From a checkpoint of a small mixture-of-experts model trained on Wikipedia: 5356 steps.
Below are experts of layer 6 (counted from 0) of a mixture-of-experts language model. Rows are named router (the router's row for the expert), up (a neuron's input weights, with its number), down (a neuron's output weights, with its number) and show model dimensions 0-223. Each number is 500 + 25 x the weight over its row's rms, rounded and kept within 0 to 999. Numbers have three digits each.
After each expert's rows: a language model's description of what the expert responds to. This comes from a sample of Wikipedia text that the model never trained on.

# expert 10
router:507474511516542482488483484470492462493446447445450509496481465498519520476492515486509488491499483493481469538537496520512537485511480489497468526506509511448473482505467525544517472451455482518479524552466483445489557522481493503488481448496471460513495501483482459496526491520564532499494452520544462498515511511512519498484524498495503517486517471512495478505460526544485546554485475505521519492464523509495524511529520508522524487478508471462532496498512523434468524516519500500510526533521485527499503502528499499493539501513487492476466451454496551479527509490491503484490498515550533559520504507523495512491516506524488516506470518518504505483535502508515527521510
up18:523500513494493532489494532514508557448517475485493499473526520499528509492489565469510500487468510470430514543513515510494470493495563473466482482520515531521519512489488498491472507531469461483488469518490489494502544522463506474514482525494495521493477472460541516467520510501464519502536504477528543530507466502526529465489494516534491473515519465514470476508513522490500520446513480478550489475482502501471504493528490519517513442523503506463524512466484530523486513503491465490502488458520468521484549488492495435485511494542470476489549500473510526544483534500532490508450484482521482472468491458502521549540514528488485494505540478478508502528460491537513479496491
down18:489518477476538520508473494457456499530470456516494479486487503540478530533495555505524493472515519471498535518498492473523489449503521506533527532500522496530528495472462468500485518502493512538490493504511484504474482468533493533454500451514525474517509464532512493491490493486499542553440484494464467497503512494498499495535543461490514453495507518523546499487521457530510491538469514493478516526491523548514505520485471491476505556460463507499501498519498496486496472520495493491495529487508504475544468533507512501494510393491523520476526503511509506496515434508476478495522497511454484469556510544499504500518511533558513491516478504502478496528472503500497492505471
It responds to: Tokens in album and song articles: chart tables, track listings, review rating tables and credits, such as Track, guitar, Billboard, Album.

# expert 37
router:535500517558471501494504492503516501476492533463490504501490522503505466475489450527511521462474505495529492460532584533497558524476498534481487492476498548513467532531476524511518526503481502520539517510495507523478496462519510501504459532469471478492470505514467470502487493534554532515524469515474481485499549550471513491484444505483435491529489504504526486477480527560520523478486486464533485502506483474490494499506540445467521473478514499523543519514488465489493531509511502542513483504495508522462514471480485472518486510509485475515483491504486476497466480474475474502541529529499497531476449495536495500488477490507475510466517532513443492487487513455526495514475
up1:515502472507549523460561487466519493457508484537477512492471521507499525468499528497495506528490502521466464491514521514488485496497561524450544480539479488466519484463488525541494520500532456543495482493538478513542531529482507532465514493483491500490486474523501492500519483486535525509548479474558502521537497497563482456489491507496506513483511483523493502491501489522480484540462452506480468481538506510520503520491525487512491510501524513487483510510497507432516514473518446473537467513518505538483460501516534511479474456513531506491516478474489466484537510474485510509449500512546469471478507517497506516482495516459480491452498458451490521523506539535510491516535
down1:503519510511495490505464488526464485513470510477468491507511510499497486506485496485461483500486532528507484480487468484495483514540487471532508508478489513523535535511521476479475474524447486520508507519466487439514527510505514469511517494514511489474520496458561529506526484504483476473457531505451477495441504506440507567494526549502515510552487546512517482522489468435507516512539520505503509467453550507492502496509508485511516467469491484496506481524503448492453489490449496538494488506468472491546533488500490549494521541478499535490509528531494500502470537491494514519502492490511510518526500543546505476509504479570540531462505526486485497465502461481519524480512
It responds to: Paragraph-ending breaks after a full stop, list-label colons like Saves:, and first names or name starts such as Mike, Mc, Robert.

# expert 31
router:472471480508439477472479531520501498499530504486490510494503515481500455479498501514497497484469498508485468483532574503524513554493494487495494485485518466536547533506532492484525486458490512463525534478513501484477488485508540453519521530443478488504472518465487468486501478538502560483499503481509470477478525560492502533531481511467472472528516529491510508523490526544509516502535457484522506543498509476480496481538482493496511472534501529471531515482490478497489555456481502519529493509536483482464542488472487473535514514489510485511493504482499530484515472504497495481539559469522441529468489472528478491491493456495497541494547514485454498501514517476475462543495
up7:551509499520481489499493505491517521469468510517542497484499526525465509548485519519510499489517527481511482507496556505509460465496514528511470500506495527496517468516525502518479518496543531474540496463499471479513497497500481493495487540504531483520506488528521498526493549415470490489541540507507491524488489511459497499533479495491462502498478499516509501514501484485516528490529441454484520498513485483476494501513509474480509484532497514500477461493453525512492427481553483449538480477511541487519541508505497506531526434463481516498508464510512507510505517490509474517482455530469473489468487546468520503551561488470573490500510477482516483517484497484508483554472
down7:502484530489540526496507480521484494478472509484467533467479540513513502475516514543502508539497480486495480489502452482492532535495495468466526527503479528501487513518450515505457470492474499452481578511497551565510498493532515510509496508527483448499528515472494526518465479516499497532545468557481519454544515490513482540486520496495533481506452500514510519493482525442496507482487554496515500468481489489488533504499473500508495518535499486476489472463543512487458543473482554540480508442504495537524520509507499517499522502494489482503491509495463484509465472506487510505477456521530475513484482488494497490510457483473479522448528487551506538524522499473535515494508
It responds to: Pipes, colons, dashes and numbers in tables and football scorer lines, e.g. Milan: 42', STP: Barbeiro, vote counts.

# expert 33
router:550492531500452457562490509482465528456485528497502509476513528490473505481537498505501501501500498508509487466522526489461508498463508498531506519502440475517471485517531491494511481518473551522500526492532501485504484513491502526535504553457520514501494504497511494545499488527528454526531489506521476485473533480480482484498476505490482498526478498545517499519444556538520480506510476476470506495472504493483522532498521445488485463502450527482534473484453493487467516480448531509501490488459515471496529501477506507517514486499503514513512504495466535472537544483501448493479519475506460490521476464462505502543455452520515493507555494483486496452546489484510474548481
up2:538491506512513545505492502511528533513476502529509476522455481534506564524512535489468468510543485522461531501469491505482462504487511488506526525488466513497487445514482524470497469458488516530500505475514503558507446505502485522485512532460552484467519514513520493498506522480529470485513517499502518532461487467477452507514497457484501563482487510492450478472530452525485490481523520476461487484481494489488504467524516498547515507530487491561470509508465488502517497516471482482508552475494490476534500496483520500451500479507493505481532483525490505496547514541531512524556504482483510503523455508523514551495511480505479509497455518477512550521491432491514487520515
down2:453504481513492531486495492477509441488475541516481511485510495528481498512514524473491501472479526486448542476494486486491551487517465484447514473499519502472505499485469496522556483475513450484525442479470544442482492465508486474502458520501517455505503496460508471556570481536500511496500524510515485522509483495544530525484544497498486514498510466497519495481487495517507472507531468517509489503536524555518509525529554468516533504472505462488531498495529553513476539527521494465485492484540484505484488510483486535483539450502533453504474515496554499506489511538525525483473464522495536494474477539488505505484501506488513519489532509515491526483472495520497490503529
It responds to: Joining words and separators between people's names in cast, credit and roster lists, such as and, commas, pipes, by, with.

# expert 50
router:466511497488534520478487505487474467510484475530490493495501496523484509503452471527484466513525497491495475498541510494508531448479523533472518478514525497512480543503492468495520484484529456530537518519504494513472456467488506453519504539507487457512519517502465494478492491464486519493469484504442484453489545473514493554480518512474530519443526508465508482504523503477484531491474482508506432504506460486519499478549498549501523512476480535518532498480505488508507525480567542498514522503513465508475492553484483498487524508513470559519492467489486523513512492548519527494509481499572526494479492484505485522458526505528528520441494481463504515529538521482480534483506
up1:558527508502493485476533486483548509485551492514482517508485526489549501497520506546500497523478485522481461468478484528493509522492499521495490532555471499466479467482484511514507547506489498527463489476484478508528526502536504527513506458511473502545472494505514513523503498471517534524504476489524538517520524466524477474493526500503501517479503488534416549462485493528505503527493459525512496503519497500486483514470513515499491475515541490497512504566483529481484525447509436505569513477506493517468474515522528539440487501505500498503529445500503517487498510495504501453500541445492483529471507500488491478480533524453482482471514474501492482546489490516467464545491
down1:493465497465446530547487483496503541536488530519511521459488494504514492483465472495480503516482512498541514484511483492531492537483451475461511470525479510484511494497492531510490511510448524510484505504516510531508574499504545462502501518506478487522513515470491526488486492470483483502512536482485466493453513500469491567465514500507518502510489522492456563489488478503500455475500496488515458543496495477538494544489538487476496493517471505469497557524512523495506504506436482549481503485476473453555519514531476531459495508512520514477482541478504487532512491497444544483480506500503521498510496507504506517528513470502474521461533579501477502500545488490500544492496
It responds to: Pipes after row labels in election and standings tables, like Percentage | or Total votes |, plus which and that starting clauses.

# expert 22
router:515510526479463456512460524475474490489517538496483512482543507526457482475481478470516481494499475468523485494489470505521470527476470489473467562475480496481531511519517478470500503521465501531522519526502512517518490470489480510530456496539496529519523503474472499491503471460486494483488521454525484497523450476531495516536488557498532472503531525509465486536503539517517491509541540488489529458543493468493504523489495531467536513527504502480492476492488517476466459461506511530467481511537501542463502468506505529484444504511476521466517503469496489483480477482547513505487468470529497482430546462489497484492478472479525538460536496471488510526524529509521482533472
up3:494470526505505507491468548530508506503502482485475494505483508491490453530495470481535485473464559470490541471478520489511498521531501485494520477540483487493560496462447558472500581482528533481464508553484526422475485543496498490497512482499493478505468487491494535483509539511511465469536476509538539509524507505536478489500479496558528502558486516516510517477528522489502529513471491494518512462477507513476557488488486465508485524514478484495491474525552484480514497483471489490521524494507514497496473491440545518535499538471535535510557523503521524501485512491500503491505473488513550495474516491490484529521483490512501521517513478535521515483485496512490475482483
down3:497474462506543466508476514472530472502470489472505553516501505484469480450465496519492497519474518476508507465489488478592508520537503473510484453512471495486519537524477484480484501502534502546493521482492493514526541488496547485532473499494510476536481506504504469467448503498515524514498516540507508476468540516512502496495497457497497500504525506461519526500523514474507485531514486488492541489559530525448510495453518515501447487486524482532497482460444501540499506502480515492523479498492501542483471519483508467487517529556513541526507508519489546502463526488511457483492479507504515566498466494489470510488506550491491492531468468473513507508549447499493517505482
It responds to: Commas, dashes and closing punctuation ending a clause or name, before and, but, which, such as Evendale, Ohio or program, but.

# expert 38
router:551509489478476449496505455487523501489481507482467540453548495534458468502478476490466487504485500494492530496495528461529439538499475504447496527480474510507503528514541489525545487522475489505518524473521540526524495480478505517540506514513502474530508502485480502498511474481506505503482493482489489474474479457452482518528486517490512471481466519524449459529505521532498523520536493461508509482499510473513484500455493490479538514544466463478513490518489543529468462478519479545452497549517491523486515476482496535523448482491488491483510494476523505494491517494542528519495475469544474475467538503470546536503489463506497525472523531485492553484539513509508488509466
up3:478500541494513507483502506495494508490507491462466480508480490488473491521465486490526500498490495492478487447521474501512508514504522497459512507532509485457541476510470538522511535508526545488493508556461517465452524563461494487481515481500458494504461484484471502525521529527509449491568493571537521493547505442539453488502502470531511501516527465555501509487496530500475496499488485535454477444521525535497524489483543466497483522532478513487493498530521507448473475505487514444506541514498510492536504513472515527484518526500490506495526520513536519493479511496499506481498503562520524455503505496510518512542540496501474502504493454507535517461508520502508511505488
down3:494478489502545518491516498481465483500466509481491523547470477512478517448482485504489508482502528498518461495494530462565502540568526492508493468514473484468527515484480480459496499520501481507524488516473492550532497478497543481493474538518474528509523494484458493463499528541492516483528461529533526495474543513514544497429472470495526506475514503454526499465506538521501511504502485482476522506518525520474451525487536528473472498479504444532532473491521499555462465492478495521482480502481477474535486499456521497509512525465458522523504484504541508485474490487524487506501508540511499552500527546478491529517530504530501483510515507465539483489516469506478486497463
It responds to: Periods, commas and closing parentheses or quotes that end a clause or sentence in prose, such as family',' and service'.', plus decimal points in coordinates.

# expert 57
router:522523516507489486524481502470476507546527553533493502548559470483475521501510447522516475474490507468514526443533512506524485534518491479515478526474475530515482505537487468540499503507496472534521540463494516528539482479452454528526466528468473453481459520534498504528535456499488543511524501516517478502493486486485488502550477521542507480477514467526480473542498490516474472490448506514526474481515493528502483517474486531479507483494514524472457525493476520538501522513490487497499457534528475479475548471506497480499489485489471510519548501493481511537529495483492475515511503533500540503470459514476451493469482495504503506500516500532513500504445527513476550490479
up3:511502522514484519467497463536554452494497471445476485476469496484476463536523487470533516509456534481482513483513518516468479474524464479493509462520492477515490477477444529519529510469494508487537512493480513431483480566499504522508527475496530473557517489468499480518537516522535460483507481533493525522534489452506478456500515464525521538522472448520499510481479532492478529473489486522501512461478493527468511498503514491499460500493458480466508460525518515474484525494528512483513515451519490511476493529479533540487475506545549517509502520498506518507477548495537506471491485474529519480474516478489484500526533518505512500536460512523500515487546507506489523466501
down3:480512467495527480532519505477501541514481486469492527506503499494456484507518486486461485498500482538480480542516544460517509484495466506543512501509454499501544535503497494510463488529526486539500565476476458518478507508459495472500494486473493534498495496518438556501515543467491513455497520494525495523460487485524518527474489457477526496491517546469524507457533518495501474524455503485496526462565529505495491523499568523458508500473515454506479466513478508526511499490508451496517523508473468475521499495477499454530487481515469518477481475478529507515502471491508461504511516503484533563502482513492537485460503534534495487493517492494449539513512488472507523536485
It responds to: Opening quotation marks, parentheses, dashes and heading-end marks that begin a quoted title, list item or new section.

# expert 3
router:484484522536494463538496476502536517469524515527554491503521491472467470440516479492513538499483495492476503502547525488468548512542518528489505467535508476538487525488495504440502497499495516510478491528517515523527503521529485519484540529501488511516484515480477491507548485528549500524534468523519455494468493543508559476530495506483469488518464513491515526508496502500489473506507486491503504536516461460495497496504571459477480490466482512480538486471478504506517551439493511528498481486500477478476481509485475496498538495481471484541508491525548488554478480523531486520485513482494475497458491462528488463486470460469527498482546534471482458471502534475484494521507
up3:516489514497508500473488461506477501529503483418475500497465543476456490521482496519543505511476516450504512491521518510534504500514513522485491489527515499492530478458488577488487559497508503464493515511485519435493516542492493496491522485475488481564488500507482493527527501527488469487545494529501519527513475447476476480485489432550537529531508479541460498479486509534498542472489478525532523467468503545483520465488504482503495479515495503453516480484519510474443484501502492499503516479509503504476504465530556513501477505482523549484498498509487514499470538468493525522551499551527507496506503499542499503547497496482504521500488519540506506514514482525516548483500
down3:510506461462532522506529526510509517495467509500520511489506468478461464487493516500472523446420512504459471497496518484462474486535542478495539511497471502536548498540499545491532488530532476514495517501514517516487504508494512485483502524513486461523493496501489514482489451492493498496511482500528469511469518530530485488455512444501529466454489539464539529477480488480464530505502477498452518501487544464495497544495523529474510517446497468529515510483509504535475499457511497505544489509514456500499494495475557476527509521545479509532535518458499514486456504505511491457510511520438477559527504490489495474475513524505505506476514476536510498533547509495518498507473
It responds to: Prepositions and linking words in athlete biographies and club histories, such as in, on, at, after, during, following, for.

# expert 24
router:460520500458492535478524530479445465562495500518491510501496509513480511501494505553474501489517498502563487497460525504493543488475455542489488536475490506494497457517454455540539500523544492509471505487504499502500497490487480451482479511485439480482524464501492473491540496493462480438507489500495500492541470521524495476485473476467487464468544508448538481523490503506468487516490515517479482512523514502545495555532522494492536514523514491540479562521532509507531513535509509495516506500508492526496474462469523486510477525516503487465475509491468503490486519479468501498516512553448482530503521536497527546502537518505466493521501492491500506512513491527450508545509
up6:467477529489513523507493486525563485497537509521500525484495474517540518499483479487489495517498486453500481498504477501518484491530545522494516514482543537482488467457480507488475482477533475502531496465499501484464529546500506494500470557464487529511460469482485532563504576462476506496529525487491534482500473482514527492511496519474489484534508518545519509505520512501468527477531530455455483516490522539451478545510555455482490546519522485507520492500500515495461505486522480487521519514506488476563472503474455518516481474504521507517517503513527508498514507460494454504472507476483497429515484509499483508520508503495498473527456537443513489548489490492523493470496
down6:532522461529507483480498504457492492494520494536497482500502452505467509474544465486499501465483511490504475487513470520500561472556505502452501456519490505497479497522491480492493539489539518494436512517476529476506505469520519509535471451499533473523484545480556495495525464532507469488488524495475487517519475485480534500458512500468476498490493553502539476503474495484517545507506494525547530512485510519512462488481533484560445468446483523468536550467490538486500476546491507535491491525471502513507461524500499514490506504492503495521528474530502480539518506526539493477484518524519498543518465513498482540515456458510493476513517514455479514506489496472510531480511
It responds to: Opening pieces of words and stray spaces, often in church, building or taxonomy descriptions, such as pulp-it, stat-ue, style, p-ollution.

# expert 9
router:502532455497538477467521519500480486509455517467450548493493501481459482466497514477497495500504501433495484459533521510506489473510466503454504489500489517514506515488467546531528498499471479482508542515489493474477488522469471482501474511462473489492497476460512505510503523525464457550550480468502473510488520510511523537463510504504489502557532504506490487526452557546503499518513441513518456487513490523533513495523520455525481511479466524464554548503504520529457539528496512466492483505519498534475507479502448495529517524514521476487479511495478554497486472530479498482539513511523502488530478516488501521485503502528490527511497532480483523448483477502522491542520
up2:485488483506534505517496523531479498523490513545526479486480503544516532534510529507489494501497494505462490496463508460464470498521513483531568538493422460471504451491487532484487471511491503508509507497505538541546451502466504528496509538477526495495486484521485477535487495472474457510500529478503498589464509503493473492509466496479497511499514505512499488454497484499487487467526493504468506471500500484480451458515465497509526521559488507523488518513457491523456494542497509482481509457470505496512513512535503476494496452508490539486543476521502513523544500533516484523515511489470498503525478532489530544475496533541448482490475486537499506499515439492501473503461
down2:457515462546496514493465504495519466500531475493499501497511526492503541540548511493489480506490512473499496461465432504502474467531476489479523449515507534500463489537498461524512512461485437493518428528460471437527530499507513518471506484537489533501466518507491510504471529538537506492462498530467509483485507519544504525571507515509496517510462499505467506517506472520486515479492490509493496521517513517456489499514489478523498452474522500476538477493524485460497503497536499520507494480529519479508470542493489498542524507515484518486464509552510526509474512513511503544466509542505486502480529492543523507489482508472466503564510500484529517534465498488492468509458
It responds to: Words in filmographies, award lists and media credits, such as Best, Nominated, Supporting, Episode, Music, Records, the.

# expert 23
router:477507482525488487529514508486466476501503533474472516501532553509529510465504480548496507501501532510489457461502496520509499482490478453470520543498494488515481534522525492527514486496492472534525523483537469550490481484491486492475476472500515509484459514477458471498516484525467493531487463464449467522506515485536499548459493491470501503545489503506504514531500529535512495479496515544529485520547502483517517459499478488514470526503494522496527482482512490502457535506495525519516546518468468495512519479463461470498520527526473542541483484488455462435528488480526526510492559516532451500508453527502482478480469508568513493489543553507515482522516504498491511501489
up7:514500478513479526466470511485447503490494483496507500511477521511517504527495523480509509492508512506520486568500521526498479478480504516500517496496500505485516460518526492525453528493524531472553486489511463473529492495461464506512510569465498530533507527531494525524480545422483475428537518484497497520508488524463483477482495498464482579520499519484511498501528454477509528463516457494510480508521439501463529489542507476515492496525529523492488521515509479504519486492562512507505471489526544486505507496517500502520458494489484500451486488503506513480485513486538487486516475531469496467440494501513505525524507515468559496472514440514470487517490552495517491525508
down7:493487459524503524491501484512520484462502479485452520491504504483533529470533487517493499498461466455496513501522465506452516522497537462505527525448466532503526497502496536469490484486476486493520543491462529522444536541539464559561491508500504483518475497478499509469467453506518508511482501498458521484527458514473513515514504538539489521555505502476522507504492539496490483512495538474485501473480442492511565472511501546494508526512518494523486517495537484496476519487532531482484497474509511523494483541493487465505499516518513427495532554493513518473469491469487484527517491500470516510506490522471450481536502481470509495520517483521497497547540533501512498449499
It responds to: Pipe separators and party abbreviations in election results tables (DUP, INC, PTU hold), plus football position codes like FW, MF.

# expert 48
router:546499549459482512470539508495503491530477542469504493539531515512512521505458522555509498496500552520546504478481498450463528459483506471511532468494515524468495511521479482468503522522533549488488464491519478507515489472531524470524480531529457470496541503477477532472494524527458510485468533526491499490488539523512507544495525469492478473483476503494500511539524468483527492513503544538478525466501498502522481499517471497448519515482534514503431504542490473540481502486493503525484486471489474506522490499492470479529504487491466506462480513499509456482496493535486539482465503539519478499530537464527483497485502509499487501475469532489484519549513471483472489439524
up1:554507481527508472490505498475519505496529517515482534503517507505513497499517479568480512526486479504456458480561533509506483539515504516472476478525469481497503496491508517539525540488532483514459507490474485570517503510491509501505487552490490498493488496516497542507539486500519535490539446480537477522525503514497476481494470518474492492473483471521492514477489479486459516513506462492508502467542462520441485546519519502489471488511540492492517531510465517457505526471515465484554500480497485515474470505548522529498491497518513479517571484496535501492548511477478533452513491476502478466486518549498488502513521499474466489449513489473490486476445537468469464484517
down1:460504501510489488530480485504505505494505531497491499477508445514512479483481497507487482557497488435557490483497481489472488472526506481488515521485533517501503512482528500490509458503479520573557534492523493489522528504499541512488493519530494489529513446490521496494458514489450438526441532485462493520461495508468513525492525506528505540505476533522482495504491473494508503502505534508528483555467514465543432512481462481478499473508464464527511492509520436464495497501473457535508524503500502489514497478495494524465492476495489540511501501471520519470510490526486505501543476570541519504505516498492502519462474534518498520489502515511479540520523526449534519504480
It responds to: Mid-sentence nouns and their endings after the or a, such as panel, crew, castle, number, work, life, votes.

# expert 41
router:457488453484532548489540494494460509547507551520536510503507473515494495529467514499464510529531481525490529510483511539517524477471491516556515517478491464502488479526472492460529536517496513493510461502524507531509479504484542519504514439470497472509578530496485440458497498523511497460480485529513498470462465492478513495467525494481484495501532528474544460503486474506514482531459489512534537486509491522529485465496505507475498535472498516511495514504522510489553469495478486505449527499494507487533486458463529489488519478496484550495493535454457479465490507500502469503549494498483495492529530482551497472527464510505489508497472507510495564505489519504519497510511
up1:531505485523495483469496513473523497479539485501452523505478548510544544487522539525480500522491463513479450463546511507539500519521556513511536524501500498466491484478484538518511520495515465538508470513492503535529508459465531504476482464499487528501503465527466501519484465484514490512506451492554509524537548506478449478490510467493477465510527479510454464490485489516492522550496488493507498456521468471477512534515524487499523490493541516475519531507472524461477503491536451457540508471539465540473465494504541534465514463500491507511534500491520518539507489500474507527502511465493461456495489481502482555488519499453481524484513489478506494508475524507494493494522
down1:472472497486476492505461509512528510471484486506455495493523448499510460501492511510480465517477509520557502523468497518504476462532496492480490526499520515563539523514499500489479467488494515511507501462561516461520534547503485544490471483502486472516492516460530491499490503511525493478519524486466495511481517526443463519505524531484475528535496531545490516505503504499463463491538485503516457517462530500495530532519492504514515484451473495539519526503475496519503454474479496561478514479502497504499489406523487528490463487525528511471468522466512498447507537519469513498476506559531533497468523508499487496524518484485490521508490529488508505495575478486486501496522
It responds to: Colour words, -idae family endings and word fragments in taxonomy and species descriptions: whitish, yellow, red, dorsal, Tracheophytes.

# expert 40
router:486531548525487492442534503473503478477490504507486512454509514513494491504500532539491488492564508470474446475520538520518510462487443498486503506482513470515488469487503513534519511534523523488485512439543505508440545489504474479532491553468460527471485455498475482539516475496453523460470486520511535509539515519504473526484475496464499502544513521484516506539494538514502477478509506511480515494506521455507464512487526520532499541491526536516480527534467488546485495552483501494504481535457489476490482460511502480543507512522501519497457533481480472471497507510476479519501518545506493511527468480511476529513471502495490508522538491509462470515513483471457495511517
up2:532509481497554471497466516523528475505484497529565478513462474554519511537534523491494518502507473564458515486513485489488441529474527459558530543501460480494538507495502534502498509529500526483465508486512486519531456492463484547488506539500533510490500487483529502492454500478468463510486506489475458526463493503455439502473508473541463474512499533488516505490517474508522488500519521515479492471506511477471477474512483520490506499522490510531474490497517521486493453514518457516537543469472475487516490503518531492498509520505491507470501465513497483517543509486492523520540486474457514518507523523514451567547533522484465507487482507494505485490487449494485493499501
down2:474446473518494499491511506510486473512519477495478543507499499510513544513507502490471497511514523470495477482488470463508515469551507497459524451477569511510497492528488508506503492486505484485506440504491483480517524503524486477504485485570485493518546498481502519511525490513560507478498545557555541488458519476551537529525501508483500521471460482503514442494511464502549517472477534490524537497488465522503495507534520472515501499488465505492543470481531487463485542484481506539470479482513486490509522557493484502506490473504529483478493496465518469487486534479520545485461491491515473484440532495533501484496459504509495476532526495470496517534457505484493468495532
It responds to: Head nouns or final pieces of organization, building and place names, such as House, Court, Museum, Company, Regiment, Convention.

# expert 25
router:481501532527512522522531517468474509521503544539476496444554462500501496505445516489543497516521529462511523522514492490466520494460505524500494525459511519524468502491511529525517477531478490518500540501523475486509474505507452479477448513494501463472513510479474464480473454489458535488468485541495522473523521535553480535483525526525487493539489501492519500460475509511530486493529499462539506505518496468521459525501479506518463511482462525465519544525510527514472529484499519518428474529496503513489485521551495470478513550464499523475470496515493495459489500469513498452489496454498489474534532505497500474525525502492499488496521517499502459520506533485455520473469
up2:525491494505496534500468508506498523522490522491521455492458420512561537533519543477513532527502477527461493511437514504472484505506500497546521536491460479497499495503518523464518491513518503507468510436485470522529485494461507521488527497456532498488500482516528491518457523431531469475493529512494544554486469492502462489501515488474515489515503519498496476526534468504499527469499517469497507493508515507497449445506453519493506506547493485511472504472463482514532459491494527493510533455475502501535501514506536523469484468517458550509532486533497509498537474511514498530529503482483489491518496521489489542517492519506447509484475518507487486522509442527518502501470
down2:530497464506494513515448517506502509517478466493465485487464483486514499523527525462453527446523471498488505501500499491528487505526521507506519458488536514504485509532493511514559501505499470485452481504488473503520489476514465526526517477518492524517470522479489463514502502513518498502513469477532509510515575494545511489501551512515496483503451478521493482511510472512509511528491444521493514467552546523501527481557501459535516460484515472510519524521507516508526549505516520529532444507483505504503508463473489500536539464488533466500459540480499485503465523487506482461469508473499492460497475486531486465458489514517484568550509478485478496527448485519517517463517
It responds to: Common word-internal pieces such as ap, ing, ch after a stem, e.g. cigar-shaped, anything, Synchrotron, plus Location and Coordinates labels.

# expert 0
router:454500531525488484469470508482499486542472500510490526487524461494528496522527497522511496484505485496506464525523515509526477494484524465520512499498543543514531508533503454514503465506483460493492524473545480490450503475533483483503465512496504487488557443489518532497492493491485515525472516506489507476491495546530526494461486536509478443525469515450514489547471492507503490495491497478516519488541513527528473512497472533521495540456551541501537524473452496559535484491458488509509503520513485500516507475515498475517497537518500528488470526531485457496493481495478513517460477498516522513521498505538502493533465523486512530546466536526489458459487464467524464435525
up1:515524509507516480474519483503491524498545491510441506493478516494536520512494526513494520512492473494472450480544487507526493524489505487482502510508542519458490490493498547563526581515555461549471479513496517484526572491503500548489511520491501511501501484513494495526494476489530523492519493509539525504530523508517477471497526504485532529461514484535467500490483489516470506489504473518486476467511466481465504536492509480509511508506518523514483532530468531448492555460522473468541472437494500524466459509533489551477514483511480481487534475484481484487528508511518498493518528478464458453500488468510496496464511489463469474500469480494445501499492524481485457510531
down1:436463522519516515501513495492459513580490495516487513488513486465491500473517507537515490484487481474495517525512526476496522479534502516536527487494537457493514503500488520526492509488464535526499521491526492505554509481494511452530497503489489499452502564460527499537475522517497495516467495495493491466489486545478472536420525477498549497550446510499493547535480472477479495483483518497514475494461498492504485477524474501459464500503466494529526479527506512545472526515496525526500476475472474435512532532537481551465468465509485536502486487495505461499495515496513490473498541491536475467542495533492504523509523490507503526503499467531508500494496479493506549471503
It responds to: Pieces inside German, Slavic and other non-English names and titles, such as Öster-re-ich, Re-ich-sarchiv, Le-vkojen; also the word another.

# expert 56
router:490526526510492464475519491472471538459458524561530499490541489472510478464532458505533550463526510508483498474524479516480487518481472497511497528501484503539460506511500455516524492534489457514494540489514486479491503497506445529504499522444472488463490487457505488460517473516473524537489471455526518489525485538521498508472492540505537466514488520477472525530503546525497506517492518477513491476501480467530483485468480464482500528455468542483529514493434503543469507509512503516525484505533461488473523492519500486518523526531475480505486530472469537500532474473469485503528502471487551532541486472530492495531483513533511544518546507495486484491496506479478487495517
up3:487484537516509504488478502528538480491503464476466493522488505474491460505497489516529492483458498485479502481539514500505493532532480502500509483542485493488496476474483522503531522463498537470493515555437494439489518572439518494503536464495493476504457505467473519525537507513492451495558524500518542493541493500487492469547523496544527522531476467533471506447499520482522518501474476499482511462473501512503495502507501490521476481529442479468501453493545528473479516499516505459524541476513477510486539549519479533509487518506519520498522496469484508526488532461528504464513507502494506489463493481497473531514488510462528545514524508552499536494527492509530495485514
down3:455520443495501494507544499475500506533510519499530486527493469509455501473477506494469519480548496537522464488499516469525514518515491516545495514526538507525570515526492463481498513511565477529511551495504488556505522530498546474504486514495531496523489465507514447501489497474489539483518456484506501522434532510490483500476501484486479467491498487476508482478522519484457487492499504502488488496526448492472484531489515508505468488455494487544516520457476466551483524491512481540485503499457483524493510532552510499482485519482465512511483493502549498496480527516516482540547460531506469497534515484472479449466541501513466512483499514488499482521521454475513525533495
It responds to: The word of after titles or nouns, like Head of or production of, plus spaces and digits inside sports and election table cells.